From a checkpoint of a small mixture-of-experts model trained on Wikipedia.
Size: 11 layers, width 128, vocabulary 6747, 13.8M parameters.
Experts: 48 experts in each of 10 layers, 64 SwiGLU neurons an expert, 3 picks a token, a softmax router, a shared expert of 64 neurons.
Training: a variant of Adam for the experts, 214M tokens.
Below are experts of layer 7 (counted from 0) of a mixture-of-experts language model. Rows are named router (the router's row for the expert), gate (a neuron's input weights, with its number), up (a neuron's input weights, with its number), down (a neuron's output weights, with its number) and show model dimensions 0-127. Each number is 128 + 24 x the weight over its row's rms, rounded and kept within 0 to 255.
After each expert's rows: "gets" lists some tokens that make up at least twice as much of what it gets as of all text; "mostly gets" lists some tokens that are sent to it at least half of the time. This comes from a sample of Wikipedia text that the model never trained on. Tokens count by the router's weight.

# expert 9
router [158 147 109 136 147 122 159 154 167 153 122 129 128 114 136 157 124 111 122 108  62 112 141 116 142 180 111 132 109  76 134 150 111 128 123 109 140 145 112 127 154 112 170 106  80  93 134 120 132 165 128 136 114 166 110 112 141 136 113 137 135 102 153 122 155 106 153 158 142 148 119  95 141  96 168 148  94  68 104 143 166 130 106 132 137 124 101 159 153 115 135 143 114 134 131 162 135 136 121 134 123 169 142 103 137 111  82 147 116 132 124 150 149 135 131 111 105 139 156  91  58  91  76 134 139 139 170 133]
gate0 [138 156 147 124 122 101 105 121 149 136 139 156 169 122 127 135 120 108 134 165  97 106 104 124 176 147 112 172 136  83 114 168 145 157  88  78 111 122 136 101 190 126 133 130 159 102 143 122 117 146 131  92  94 159  99 136 116 116 126 118  93 105 129 142 150  90 134 165 136 133 143 125 139 177 165 137 111 134  96 117 120  99 131 139 114 171 139 114 142 127 115 148 133 160 147 113  99 153 120 128  93 126 136 130 118 159  83 112 106  96 154 138 136 175  91 113  85  95 138  92 182 102 124 132 135 158 137 138]
up0 [ 94 103 120 159 121 103 131 155  94 117 112 171 124 124 137 110 114 129 121 135 164 124 158 168 159 147 156 111 136 147 176 110 134 112 137 173 177 136 107 118 111 142  92 154 107 162 137 118 147 117 110 188 153 126 137 113 101 103 111 136 110 146 115 123 104 142 101 106 115 109 107  87 133 114 139 162 143 170 178 106 124 163 105 148 179  77 103 126 130 102 134  88 136  98 130 110 164 111 134 114 162 143  95 139 154 123 117 109 132 149  98 122 145 107 157 167 151 126 152 134 114 147 143 152 117  91  93 150]
down0 [171 135  96  89 131 113 149  97 154 117  88 126 157 166 157 163 139 112 117 112 122 147 106 108 157 110 134 134 102  69 155 112 167 136  83 106 165 131 167 140 114 114 116  84 153  94 115 118 132 110 144 111 107 129 126 107 138 179 123  65 155 106 158 160 117 126 140 112 116 143 131 117 130  98 150 139 129  91 133 185 188  95 106 130 149 131 159 168 131 135 134 135 130 114 124 152 132 129 113 121 156 144 126 117 136 117 106 169 142 130 128 160 151 150 133 105 105 124 151 119 106 102 125  95  76 119 138 124]
gets: " he", " and", "9", " it", " there", " was"
mostly gets: " students", " others", " forces", " there", " teams", " they"

# expert 40
router [103 139 114 119 170 167 130 123  88  94  87 117  82  94 159 109  94 126  95 161 132 145 116 135 161 126 114 116 119  99 120  92 146 113 127 112 117 111 110 149 113 160 108 114 135 126 120 110 154 139 142 109 106 137 171 158 102 144 180 135 126 107 155 151 106  98  92  92 109 133 123 102 161 166 102 122 121 147 144 141 121 136 109 150 138 115 110  88 116 122 120 152 166 133 125 107 112 160 156 100  94 158 160 138 137  87 159 123 124 137 151 118 114  92 123 164 169 104 101 176  92 115 133 113 185 127  97 129]
gate0 [121 148 174 104 131 137  81 127 154 146 118 143 153 107 150 140 174 123 122 200 102 128 123 109 145 150 157 110 100 134 104 134 102 114 108  78 149 139  95 133 159  98 152 139 192 157 114  64 130 136  74 157 129 110 140  98 151 108 106 142 132 117 132 141 159 108 113 143 156 125 141 128 121 164 105 128 136  94 147 137 113  91 140 126 141 157 153 127 134 104 173 146 134  84 123 143  90 138 138 152 145 105 120 140  90 144 146 115 166 133 124 121  98 154  84 142 110 129 127 118 161 134 144 149 118 138  95 114]
up0 [105 132 109 116 140 134 174 122 111 122 119 107 152 127 119 153 109 125 128 140 142 159 165  93 127 119  74 142 129 144 108 105 118 103 127 133 176 145 105 118 117 183 170 126 144 134  92 156 104 145 145 103 146 128 123 177 101 127 113 147 158 109 175 153 114 119  92 126 152 118 196 118 105 112 148 159  82  95 170 121 113  99 117 166 103 124 120 111 160  88  97 127 135 106 111 138 158 132 147  95  89 135 144 111 145 109 131 117 126 129 100 120 114 182 120 101 163 153 132 141  84 144 112 103 101 122 132 123]
down0 [167 102 103 122 111 159 152 134 113 108 131 113 111 176  75 108 120 128 102  99 152 136 120 137 167  91  99 161  90 151 146 110 129 127 120 157 143 144 148 163 156 109 160 156 114  73 122 154 116 136 192 144 165 111 147 145 147  92 135 133 123 139 122 108 124 112 122 126 127 124 109 120 154 137 137 111 131 119 152 114 148 129 138  96 140 121 102 128 109 147 106 144 124  91 158 177 100 103 152 117 123  76 128 130 125  63 115  78 149 132 153 107 128 119 115 141 146 145 124 135 186 110  81 103 108 146 145 145]
gets: " as", " a", " is", " be", " was", " not"
mostly gets: " has", " have", " be", " being", " only", " had"

# expert 3
router [105 135 132 149 108 167 153 175 162 144 123  91 161 135 104 148 157 122 125 122 115 126 145 164 117 116 105  99  91 149 154 147  85 140  99 125 118 129 161 130 109  86 138  99 107  79 114 103  98 158 160 131 165 152  89 143 114 121  91 104 157 147 145 155 118 152 141 160 108 138 157  57 150  99 169  99 132  87 136 139 155 125 117 148 146 122 114 156 154 152 146  93 132 129 176 171 112 139 109 148 161 154 157 121 121 119 120 132 132 120 139 136 107 104  92 137 124 129 106 112 100 119 112 134  97  98 134 139]
gate0 [126 123 179 139 120 121 144 158 116 137 118 138 192 129  76 119 131  94 108 117 121 131  96 113 151  99  78 139 114 122 100 119 125  95 144 153 154 131 135  88 119 159  98  86  91 136 111 144 133 155 155 119 134 135 137 118 153 121 133  98 156 108 122  87 179 142 108 140 167 143 133 152  99 125  96 127 121 125 138 173  96 119 172 120 124 113 154  88 104 146 129 124 144 133 141 104 100 124 101 133 164 125 113 112 122 167 149 160 109  93 186 150 132 121  85 162 105  94 101 108 143 104 103 148 137 133 150 100]
up0 [107 144 138 136  85 136 120 151 157 143 100 102 112 148 129 156 128 130 139 149 138 113 128 103  80 123 118 115 156 122  89 136 140  94 145 140 125  78 131 147 118 115 158  55 101  97 111 130 108 116 118 132 115 127 122  82 127 163 123 106 129 155 149 165 158 156 143 116 144 108 133 113  83 119 136 139 126 131 138 103 110 150 155 126 165 144  78 116 147 148  97 133  99 130 101 138 118 117 140 129 135 121 103 130 122 126 139  72 156 194  77 163  91 160 161 131 151 166 107 143  90 117 173 106 145 112 141 123]
down0 [159 159 107 151  97 100 116 125 151 157 121  83 104  94 173 148 122 140 120 157 151 137  86 126  97 159 187 120 115 124 118 129 112  98 128 148 112 123 129 111 119 128 117 172 128 101 189  79  99 132 165 122 155  90 132 142  91  90 117 125 113 103 118 195 122 124 111 157 147 134 157 133 132 161 123 147 110 120 129 162 146 144 119  83 143  98 118 124 116 116 134 131 138 141 125 126  96 125 131 189 130  78 120 138 144 155 131 114 119 134 104 108 159  96 122 107 121 176 125 117 126 103 124 118 151 131 143 167]
gets: " |", " ", " was", ";", "h", "-"
mostly gets: " began", " started", " et", " —;", " finished", "\":"

# expert 15
router [143 124 142 114 162 141 119 179 123 124 139 133 169 137  97 150 121 118 132 127  77 158 114 123 114  89 165  97 107 119  92 107  91 138 104 146 142 119  86 172 156 100 160  92 166 120 109 125 148 154  84 190 118 111 107 109 101 141  84 118 152 115 166 107 138 131 151 164  99 108 112  78 134 114 120 153 132 114 103 125 154 106 115 181 145 133 107 159 142 103 123 141 118 140 114 166 101  91 111 159 147 155 133 157 158  91 130 127 125 120  90 156 125 108 125 118 121 145 151 117 126 106 150 137 144 144 117 112]
gate27 [165 120 175 105 111 110 105 145 112  75 116 132 108 165 128 124 110 139 147 111 150 121 139 180 155 101 101 153 145 155 155 118 127 126 128 130 158 127 112 130 127 181 119 170 104  89 175 137 141 107 163 143 117 161 136 168 152 123 157  76 118 125 165 170 128 153 136  96 145 147 158 130 133 112 195 155 121 115 118  85 147 109  89 126 121  86 117 117  72 130  88 143 138 114 146 166  99 145 159 108 117 123 113 132 109 139  99 115 136 134 119 113 114 132 120 118 125 125 165 139 163 125 107 105 117 125 139 120]
up27 [124 114 155  95 122 117  96 157 105  96 115 106 152 118 146 139 109 117 158 120 125 134 130 181 109 113 120 186 128 143 111 136 119 126 132 161 137  93  92 157 178 170 160 121  93 135 124 149 131 134 116 154 123 122 126 161 129 149 141 115 105 113 147 124 139 161 111  98 134 124 157 120 150 110 205 161 164  98 111  88 159 107  95 142 126 115 106 141 104 109 112 171 140 140 138 141  99 104 133 151  96 132 139  85 188 127 119  86 150 114 121 138 111 119  91 103 103 118 137 147 123 130 110 109 124  76  98 113]
down27 [111 148 109  89 111 110 126 111 170 178 136 132  95 109 174 178 120 125 130 159 119 121  93 126 144  94 133 114 123 139 116 153 126 124 177 107 135 117  97 166 123 144 152 130 139  91 153 137 132 108 133 143 102 105 130 124 114 134 137 122 135 120 142 112 110 161 138 103  60 156 135 115  83  88 205 111 169  93 137 125 105 151 143 115 106 137  81 133 160 148  95 110 143 142 136 108 100 156 153 143 173 178 143 133 120 131 128 125 141 138 145 117 111 124 135 130 126  91 145 122 146 122  82 141 153 106 106 103]
gets: ",", " and", "),", ")", " but", " He"
mostly gets: "\",", "),", ",", ",\"", " However", " however"

# expert 47
router [129 142 131 113 108  83 150 118  97  91 129 125 170 124 109 168 150 126 144 141 157 141 119 142 128 145 127 121 119  93 103 177 109 103 141 129 147 153  90 129 160 123 161 101 126 180 128 158 112 126 138 103 146 154  83 137 147 102  76 165 146 130 113 152 130 159 154 156 150 127 150 144  83  70 136  78 141  96  88 112 134 117 116 151 140 123 137 157  93 151 140 137 136 118 155 162 106  97 151 124 176 141 123 135 145 106 117 130 167 153 113 139 114 163 117 138 117 151 142 119 142 151  91 116 112 161 148 170]
gate0 [121 130 157 148  70 136 134 133 160 137 110 151 125 181 161 118  95  98 117 137 144 136 112 139 102 146 120 110 135 118 110 129  99 125 118 155  79 164  97 119 135 131  72 116  96 174 108 149 160 103 139 160 151 200 121 135 122 174 148 147 108 157 110 114 120 146 102 133 122 174 151 132 114  97 122 104 129  69 156  92 107 167 117 111 120  97 133 146 104 150 151 150 143 101 134 124 107 143 130 142 114 125 158 152  75 122 152 119  98 114 156 101 117 118 138 125 112 148  85 112 131 117 141 112 115 114 153 131]
up0 [161 110 174 185 135 106 128 143 123 151  97 139  96 126 116 155 144 107 117  90 162 123 146 155 123 166 130 158 140 127  73 143 116 110 131 151 113 128 118 102  91 111  81 138 110 162 122 136  94 108 154 171 119 171 141 113 141 118 109 152 110 148 110  88 141 144  97 138 110 132 146 101 153 110 108 106  97  89 148  96 122 163  83 148 119 148 141 123  91 124 159 151  83 155 152 120 149 173 111 127 124 137 122 169  89 138 107 152 136 115 124 102 138 105 152 143 137 141 165 115 144 129  97 136 111 175 134 118]
down0 [129 125 144 177 132 124 171 143 150 123  83  89 108 120 121 151 106 131 147 120  82 135 131 146 114 156 170 161 131  97 102 102 101 133 108 153 169 164 169 110  97 114 135 154 189 125 141 160 145 117  98 110 108  84 120 130 114 132 109 105 109 119 147 102 182 136 126 116 143 139 139 166 156 135 167 150 135 134 129 114  73 151 130 146 141 128 111 136 135 125 114 109  91 149 130 113 124 135  86 124 109  98 114 144 131 103 154 125 188 114 135 121 102 160 149 160 129 137  90 140 123  78 158 115 113 120 129  90]
gets: " ", ".", "f", ").", ")", "F"
mostly gets: ").", ".", "\".", " .", ".\"", "frac"

# expert 26
router [114 117 146 133  85 145 139 111 141  99 129  94 128 115 125 140 147 138 123 167 145 108  97 175 135 120 105 120 105 137 107 158 142 156  98 134 128 151 144  93 162 100  89 115 115 151 153 122  95 133 172  97 152 100 139  90 126  70  87 113 123 122  93 128  93 112 135 105 150 126 136 124 104 101  75 111 122 159 126 121 119  94 124 101 129 146 123 135  98 158 110  98 133 132 161 126 147 167 126 127 177 120 150 156 119 143 112 141 164 129 129 126 101 154 116 145 185 161  92 156 154 172 138 160 145 136 176 118]
gate0 [131 121 153 146 140 151 123 117 178 119 139  84 126 124 156  92 144 140 148 141 101 114 118 137 111 114 155  83 121 126 136 130 137 106 101  86  97 138 139 110 108 143 152 161 110 139 123 143 133 121 101 176 129 121  92 112 127 142 119 165 121 131 107 138 152 129 155 133 150 148 114  58 139 143 146  93 167 148 138 159 147 116 133 150 106  90 117 121 127 102 118 149  74 135 143 113  93 131 114 115 126 130 135 107  91  84 139 128  88  85 108 156 196 159 171 117  85 129  83 167 137 130 157  99 121 135 123 123]
up0 [142 125 130 145  99 134 130 141 106  89 145 128 131 152 134 130  96 151 122  82 186 170  87 105 137 169  98 133 123 154 130  94 158 118 162 133 123 138 124 170  90 145 156  99 101  80 107 143 107 110 113 113 128 160 164 104 130 127 143 123 138  95 163 150 130 152  90 116 144 125 143 170 148  91 116 132  95  87  96 123 122 154 139 131 112 110 143 112 120 139 145 107 181 130 130 153 148  99 149 124 112 128 127 142 138 176 101 106 147 151 165 137  76 107 115 133 132 104 152 139  87 150 121 160 133  98 148 166]
down0 [147  98 138 144 114 131 102 122 110 136 104 104 115 152 113 104 144 144 116 147 129 160 110 116 137 126 170 103 166 121 159 128 128 144 170 115 138 141 108 142 119  87 164 173 139 147 131 115 115 137 163  95 171 116 167 110 118 104 150 102  88 127 114 101 135 121 130 113 120 111 124  93  79 132  89 143 171 165  98 112 120 113 141 134 127 108 100  85 141 143  84 138 137  94 142 107 109 189  71 145 156 136 122 111 100 106 130 142 131 110 134 179 167 115 129 186 146 154 127 112 125 157 107 162 121 137 130 158]
gets: "-", " ", " R", " t", " f", " F"
mostly gets: " f", " R", " t", " sc", " cont", " d"

# expert 5
router [133 156 143 116  95 109 132 145 161 102  95 141 133 135 135 121 144 140 156 112 155 145 126 123 127  82 131 124 130 117 133 149 128 165 128  94 135  95 156 148 108 113 137 132 165 121 127 150 169 100 122 151 101 153  94 118 131 147  90 187 158 122 176 121 125 182 143 154 112 149 142 126 146 128 168 115 141 133 152 105 138  97 121  88 181 150 140 144 151  86 124 134 154 120 118 143 149 108 105 149 154 122 111 168  88 151  69 107 117 138 108 117  99 129 119  92  88  71 136 133 134 145  81 137 106 110 149 150]
gate0 [122 109 109 122 173 144 151 131 108 151 100 134 108 146 135  93 143 105  75 113  80  99 133 124 105 111 104 116 104 102 121 106  85  85 146 160 111 107 128 107 157 132 131 170 133 122 130 147  98 142 122 168 118  91 137 152 150  90 149 146 100 119 141 150 171 131 144 111 141 146 160 116 136 137 110 160 132 117 118 147 156 148 126 134 146 123 170 115  76 142 167 119 159 124 150 112 149 155  81 146  90 127  92 142 154  76 119  89 119 114 131 149 158 103 137  96  80 104 121 132 132  99 135 160 148 135 157 105]
up0 [134 138  95 146 163 137 103 148 124 116 122 143 139 154 112 110 121 141  95 103 105 137 148 129 124 135 116 126 127  87  85 122 102  92 115 143  80 122 134 102 162 107 159 187 152  97 119 132 110 117 152 141 106  76 113 145  98 114 114 150 130 132 148 136 171 158 142 116 154 131 146 119  95 143  94 136 134 128 150 156 182 115 128 123 114 164 169 150 131 140 120 137 162 122 135  77 163 126  91 160 135 107 100 157 134 110 103  71  83 129 157 174 128 153 108 120  91 119 108 128 152 110 131 157 132 104 175 124]
down0 [117 125 101 119 108 154 159 149 137 178  99 128 142 149 164 118  96 154 115  69 129 151 117 152 123 136  95 127 134 178  87 101 117 109 147 169 114 107 110 154 148 106  95 134 123 155 126 167 126 134 125 117 135  94 127 132 144 107 118 121  87 100 116 118 139  85 148 178 180  91 131 106 117 133 131  90 108 145 124 112 132 134 120  88 120 142 162 117 124 127  97 150 134 159 125 137 104 106 117 123 147 123 125 143 121 118 167 134 156 119 139 125 138 136 101 159 111 107 194 151 105  88 164 122 120 139 186 171]
gets: " |", "c", " May", " August", "g", "od"
mostly gets: " May", " December", " August", " March", " September", " April"

# expert 7
router [126  55 101  77 165 134 145 120  96 146 156 136 101 109 157 135 118 138 123 114  97 134 131 157 145 119 128 171 142 141 126 153 109  97 155 137 122 118 132 138 140 104 155 159 123 152 148 124 100  92 142 110 145 140 128 142 137 112 104 148 128  93 155 142  95 171 136 142 134 125 104 126 148 117 111 133 108 158 110 152 167 147 168 144 140 174 127  70  89 147 110 177 114 137 142 169 138 130 109 146 122  99 122  98 138  65 107 143 153 123 120 160 149 134 144 117  91 133 171 173 106 106 122 132  87 130 129 150]
gate0 [145 129 184 150  93 110 147 136 121 138 136 160 155 144 129 157 104 158 139 143 145 112 149 132 133  78  94  98  84 116 127 116 158 128 168 111 117 119 160 127 150  82 140 100 146  90 111 141 124 100 134 183 133 126 137 146 104 140 125 113 144 151 137 137 125 107  77 121 122 128 137  95 120 164 130 116 122 131 160 122 124 127 144 123 125 135 115 169 123 142 113 119 144 143  98 112 159 120  54 123  88 140 103 164  77 121  95 127 105 150 108 121 107 145  78 106 186 103 118 114 158 159 144 134 127 144  90 147]
up0 [147 136 131 148 114 157 154 165 147 117  98 112 160  95 148 148 146  98 142  98 106 124 147 142 142  91 152 142 129 187 130 118 124 146 167 120 146 109  86 128 115 150  74 142 100 164 129 124 121  96 119 118 136 130 101 118 159  97 132 169 172 101 146 172 145 150 137 141 113  96 143  88 119 140 165 174 143 121 115  82 116 140 121 101 141 154 134 137 146  85 155 105 111 146  68 147  84 144 121 117  94 115 153 126 111 137 164  94  96 152 140 109 151 115 128 118 155 142 104 110 107 105 109 151 127 151 149 119]
down0 [ 96  92 138 118 105 138 164 121 130 134 147 116 134 160 151 125  76 117 151 127 160  81 139  82 161 104 131 149 105 156 169 121 174 139 177 123 100 155 119 136 136 149 118  99 101 121 151 124 122 140 100 146 114 133 133 144 135 160 111  83 121  96 148 124 146 134 179 111 103 135 142  98 151 150 137 123  98 144  96  70 121 160  76 138 137 138  95 145 126  77 162 112 137 118 143 116 149 112 128 149 144 121 125 155 135 134 123  91  76 139 148 134 108 115 128 106 168 162 106  92 152 142 150 122 137 116 153 161]
gets: "ie", "is", "ia", "e", "es", "ra"
mostly gets: "ie", "ne", "rie", "ra", "de", " Thomas"

# expert 43
router [120 143 115 119 146 105 145 128 104 122  62 157 156  87 121 133 173 117 116 131 137 143 130 130 113 128 155 110 115 103 106 104 153 129 102  91 150 125 147 104 152 102 101 117 136  90 142 130  87 161 126 169 184 159 125 180 129  94 101 112 171  94 114 145 127 154 167 164 104  99 129 138 120 101 177 116 112 128 117 108 146 101 139 172 120 139 128 177 103 105 124 130 125 148 145 180 145 148 105 153 125 153  90 132 144 122  95 140 120 147 127 134 147 151 128 100 144 113 151 111 117  82  93 122  99 148 117 122]
gate0 [ 58 113 111 124 121 131 100 111 129 143 103 137 152 130 163 109 139 102 138 153 100  68 126 136 111 107 132 111 110 196 151 149 139 120 145 114 122 110 138 125  99 130 100  91 131 151 193 128 131 149 141 127 162 189 142 118 124 125 133 129 120 101 117 121 160 117 156  92 151 139  89 137 138 156 118 126 145 142 114 117 107 112 145 103 159  97  97 106  89 123 124 117 110 106 127 161 140 139 183 145 128 127 118 123 131 125 143 154 138 109 143  98 164 134 126 186  84  99 158 151 133 170 110 110 121 165 154 127]
up0 [152 137 124 114 148 129 135 104 119  79 174 108  96 144  80 119 121 128 121 150 190 135 138 149 142 168 121 105 125  95 133  83 143 116 130 141 118 122 127 111 203 127 134 121 116 130  85 126 160 114 144 126 135 130 102 116  72 127 166 143 132 137 142 120  97 127  95 170 136 114 145 143 156 111 152 145  87  80 119 155 169 117 107 140  94 119 151 164 152 155 141 128 169 127 128  97 109  94 102 127 115 125 136 129 133  94 105 143 120 129 150 104 119 151 147  75 142 135 121 137 153 102  99  78 125 135 139 163]
down0 [103 134 114 155 146 192 155 156  96 128 139 151 110 117 111 115 138 119  85  77  97 120 134  97 135 166 122 130 129 150 110  96 110 127 150 131 118 169 187 111 135 146 148  93 115 138 133 151 135 117 104 132  92 126 123 151 116 132 140 127 115 121 141 105 179 118 117 129 128 136 104 137  81 109 153  93 117 122 153 128 112 148 102 133  59 152 110 143 105  78 130 139 133 149 144 126 166 139 114 107  76 100  88 132 156 118 140 156 144 133 116 128 141 136 136 174 128 140 134 174 140 161 104  86 105 169 124 150]
gets: " |", ".", " (", ":", "|", ".\n\n"
mostly gets: ".\"\n\n", " episode", ".\"", "\".\n\n", " Episode", " #"

# expert 16
router [144 139 100 168 143 133 171 181 116 139 170 101 126  71 154 116 146 102 164 104 133  98 159 121 146 140 152  90 137 163  83 170 100 101 137 116 145 106 110 129 108 146 126 149 140 128 162 140 117 156  91 127 151 121 141 147 134 112 129 117 134 147  89 104 124 135 131 161 123 162 110 107 117 145 105 117  90 125 138 139 155 136  82 166 142 136  80  98  88 120 143 131 115 146 112 137 101  76 125 157 126 127 157 161 156 117 111 118  90 132 149 135 151  88 158 129 142 129 164 141 124 151 168 136 100 132 101 157]
gate0 [106 137  97  98 115 141 100 103 116 124 121 127  88 102 129 118 138 159 141 161 160 153 148 146 120 132 125 115 139 140 144 118 129 119 122  99 140 133 106 135 154 130 135 159  82 124 109  96 157 164 183 128 167 110 142 122 112 125  94 127 128 140 157 140 168 113 156 116  99 101 167  97 169 130 120  88 141 124 157 110 105  62 162 124 121 118 151 169 151 113 138 146 100 168 115  78 113 152 101 119 108  66 119 141  84 100 149 124 149  97 167 143 148  96  95 122 123 144 146 150 120 127 116 167 145 121 113 143]
up0 [115 118  97 166 101 106 131 151  70 133 110 128 105 139 178 105 145 163 125  96 165 132 161 106 128 107 137 112 148 128 124 126 131 120 110 150 155 108 104 193  85 143 135 167  90 164 176 124 148 131 117 134 167  90 151 101 117 139 127 113  96 127 128 105 131  77 158 147 137 123 131 107 128 136 128 118 149 159 114 161 157 125 131 136 197 129 121 112  90 147 116 157 110 168 122 124 108 132 120 113 107 125 125 151 115  99 117 123 112 179 135 171 138 104 124 158 134 101 138 123 101 116 165  99  97 151 110 127]
down0 [130  97 157  96 136 161  88 118 148 139  90 118 130 129 163 101 102 145 132 151 146 118 142 171 154  67 134 116 163 127 157  97 136 146 121 145 147  98  85 176  91 104 133 140 133 116 128 102 148 143 134 131 120 127  72 160 135 122 128 129  92  87 133 147  94 111  80 122 145  98 131  93 127 113 140 130  98 106 130 160 108 127 136 116 156  77 141 151 107 108 146 136  95 141 114 171 128 102 148 155 133 119 156 144 106 136 171 128 156 139 171 131 135 148 147  93 143 104 134 109 144 123 137 118 185 160 109 121]
gets: "2", "3", "4", "5", "6", "7"
mostly gets: "2", "1", "3", "Se", " NE"

# expert 8
router [123 145 126 170 138 128 117 119 122 124 141 156 133 146  86 109 126  86 120 102 102 138 106 126 130 101 144 142 133  89 106  97  95 139  97 169 170 102 109 150 148 116  99 135 173  96 138 149 158 167 107 153 120 121 114 155 112 112 120 102 172 130 136  67 127 102 149 169 123 156 123 142 127 140 126 142 121 101 140 104 145 190  85 153 111 135  98 112 130 132 134 129 132 157 151 168 132 122 123 150 146 149 101 123 158 100 121 151  74 153 119 106 147  93 137  83 122 148 166 108  90 103 160  99 146 105 126 115]
gate0 [156 113  95 114 127 165 137  76 127 125 151 136 131 181 133 132 110 115  82 139 121 110 116  92 143 110 122 117 122 114  97 137  83 156 123 183 122 153 135 107 134  95 103 153 146 142 125 140 135 146 144 106 136 149 119 143 124 122 131 124 143 169 195 118 113 110 141 121 120 153  74 157 121 105 145 126 151 163  88 150 133 140 100 122 138 147 160 161 129 135 126 123 153  67 128 163 130 122 155  95 145  99 174  60 149 129 121 119 139 150 139 101 100 132 160 151 139  70 111 106 134 145 125  98 133 123 133 125]
up0 [181 144 104 122 128 145 104 123 144 134 150  98 159 130 126 152 164 126 159 132 136 152 133 159 152 189 141 135 127  94 124 142 133 165 152 136  71 149 144 111 148 129  96 112 106 122 157 135 151 141  95 131 175 128 135 134 145 110 141 155  70  71 100 162 124 122  74 109 131 117 142 169 154 120 153 123 152 105 132 116 159 131 114 116 121  98 115 134 162 114 148 140  85 125 115 145 134 146  65 101 163 121 161 119 123  99 107  83 128 151 132 109 131 111 158 102 137 102 101 117 116 103 137 156 140 124  97 114]
down0 [136 124 104 114 116 149 107 148  89 139 155  88 137 119 140 131 134 136 131 147  81 115  94 128 117 157 154 101 125 131 128 107 110 168 169 164 128 113 113  83 138 153 134 107 100 168 119 104 145 123 137 111  84  90 117 120 141 147  87 137  96 141 130 129  90 114 122 129 140  81 162 155 154 149 115 134 156 125 146 104 145 129 154 114 174 144 138 127 148 185  75 121 137 101 132 157 108  87 120 156 123  92 113 110 134 141 175 115 119 172 114 170 147 104 101 117 109 116  69 118 112 158 131 116 136 151 157 139]
gets: ",", "0", "5", "6", "3", "4"
mostly gets: " few", ",\"", " whom", " million", "enty", " five"

# expert 33
router [108 125 146 122  86 174 155 159 185 149 146 124 135 122  75  91 140 120 150 108 113 158 103 111 152 127 145 107  97  99 123 130 122 138 103 108 119 115 107 123 148 139 112  97 167 114 137 158 144 149 107  85 106 151 110 141 108 115 128 179 168  80 107  96 144 114 115 196 125 136 134 107 154 116 139 136 131  88 164 104 105 117 120 129 117 144 124 137 103 112 166 120 149 128 141 126 123  87 120 119 110 144 129 171 135 184 146 148  86 155  88 134 110 159 131 129 113 136 103 100  96 149 154 155 119 111 114 144]
gate0 [180 114 111 134 167 120 124 132  85 120 132 112 135 153 104 121 124 178 141 138 134 137 156 135 167 125  92 135  98 114  97 151 129 110 118 152  81 107 124 124  85 108  97 169 156 147 142  88 144 102  93 164  91 126 122 140 149 112 113 123 153 121 121 161  81 163 113 115 150 128 119 126 161 158 166 132 108 114  84 160 133 128 123 129 135 112 112 116 109 149 119 140 145  96  68 167 129 109 155 157 152 122 112 143 112 119 147  44 155 136 112 121 110 144 144 132 123 125 150 131 135  99 119 127 139 131 134 181]
up0 [ 73 159  94 109 111 174 123 124 171 118  86 150 121 100 124 164 152 157  96 116 125 102  80 117  94 129 136 148 156 130 163 115 140 143 127 106 100 172 127 122 128 145 127 121  94 138  96 117 103 169 158  96 168  91 119 117 114  96 129 116  86 167 130 122 165 100 143 122 120 122 155 135 103 101  95 103 129 145 162 107 137 118 133 109 160 122 155 164  91 120 140 104  99 154 171 111 113 162 114 115 128 132 147 134 133 144 111 147 133 106 143 138 107  98  71 152 138 123 118 168 146 137 143 107 155 106 113 103]
down0 [141 135 141 170 137 148 109 108 141 112  83 103 157 132 139 149 165  74 177 109 118 138 137 158 122 107 108  94 160 164 144 113 139 120 117 112 125 104 132 111 163 126 120  88 124 107 155  99 146 109 156 123  93 117 124 121  72  97 163 147 146 150 133  90 130  93 130 124 149 122 142 156 123 136 128  97 105 115 146 141 136 132 111  93 145 133 184 112  78 142 127 145 175 122 119 121 174 144 128 114 146  87 100 141 122 160 163 131 144 160  97 153  99 121 102 161  89 143 113 105 121 123 111 119 118 186 121 136]
gets: "th", "8", "0", "7", "6", "9"
mostly gets: "th", " first", " second", " First", " last", "-year"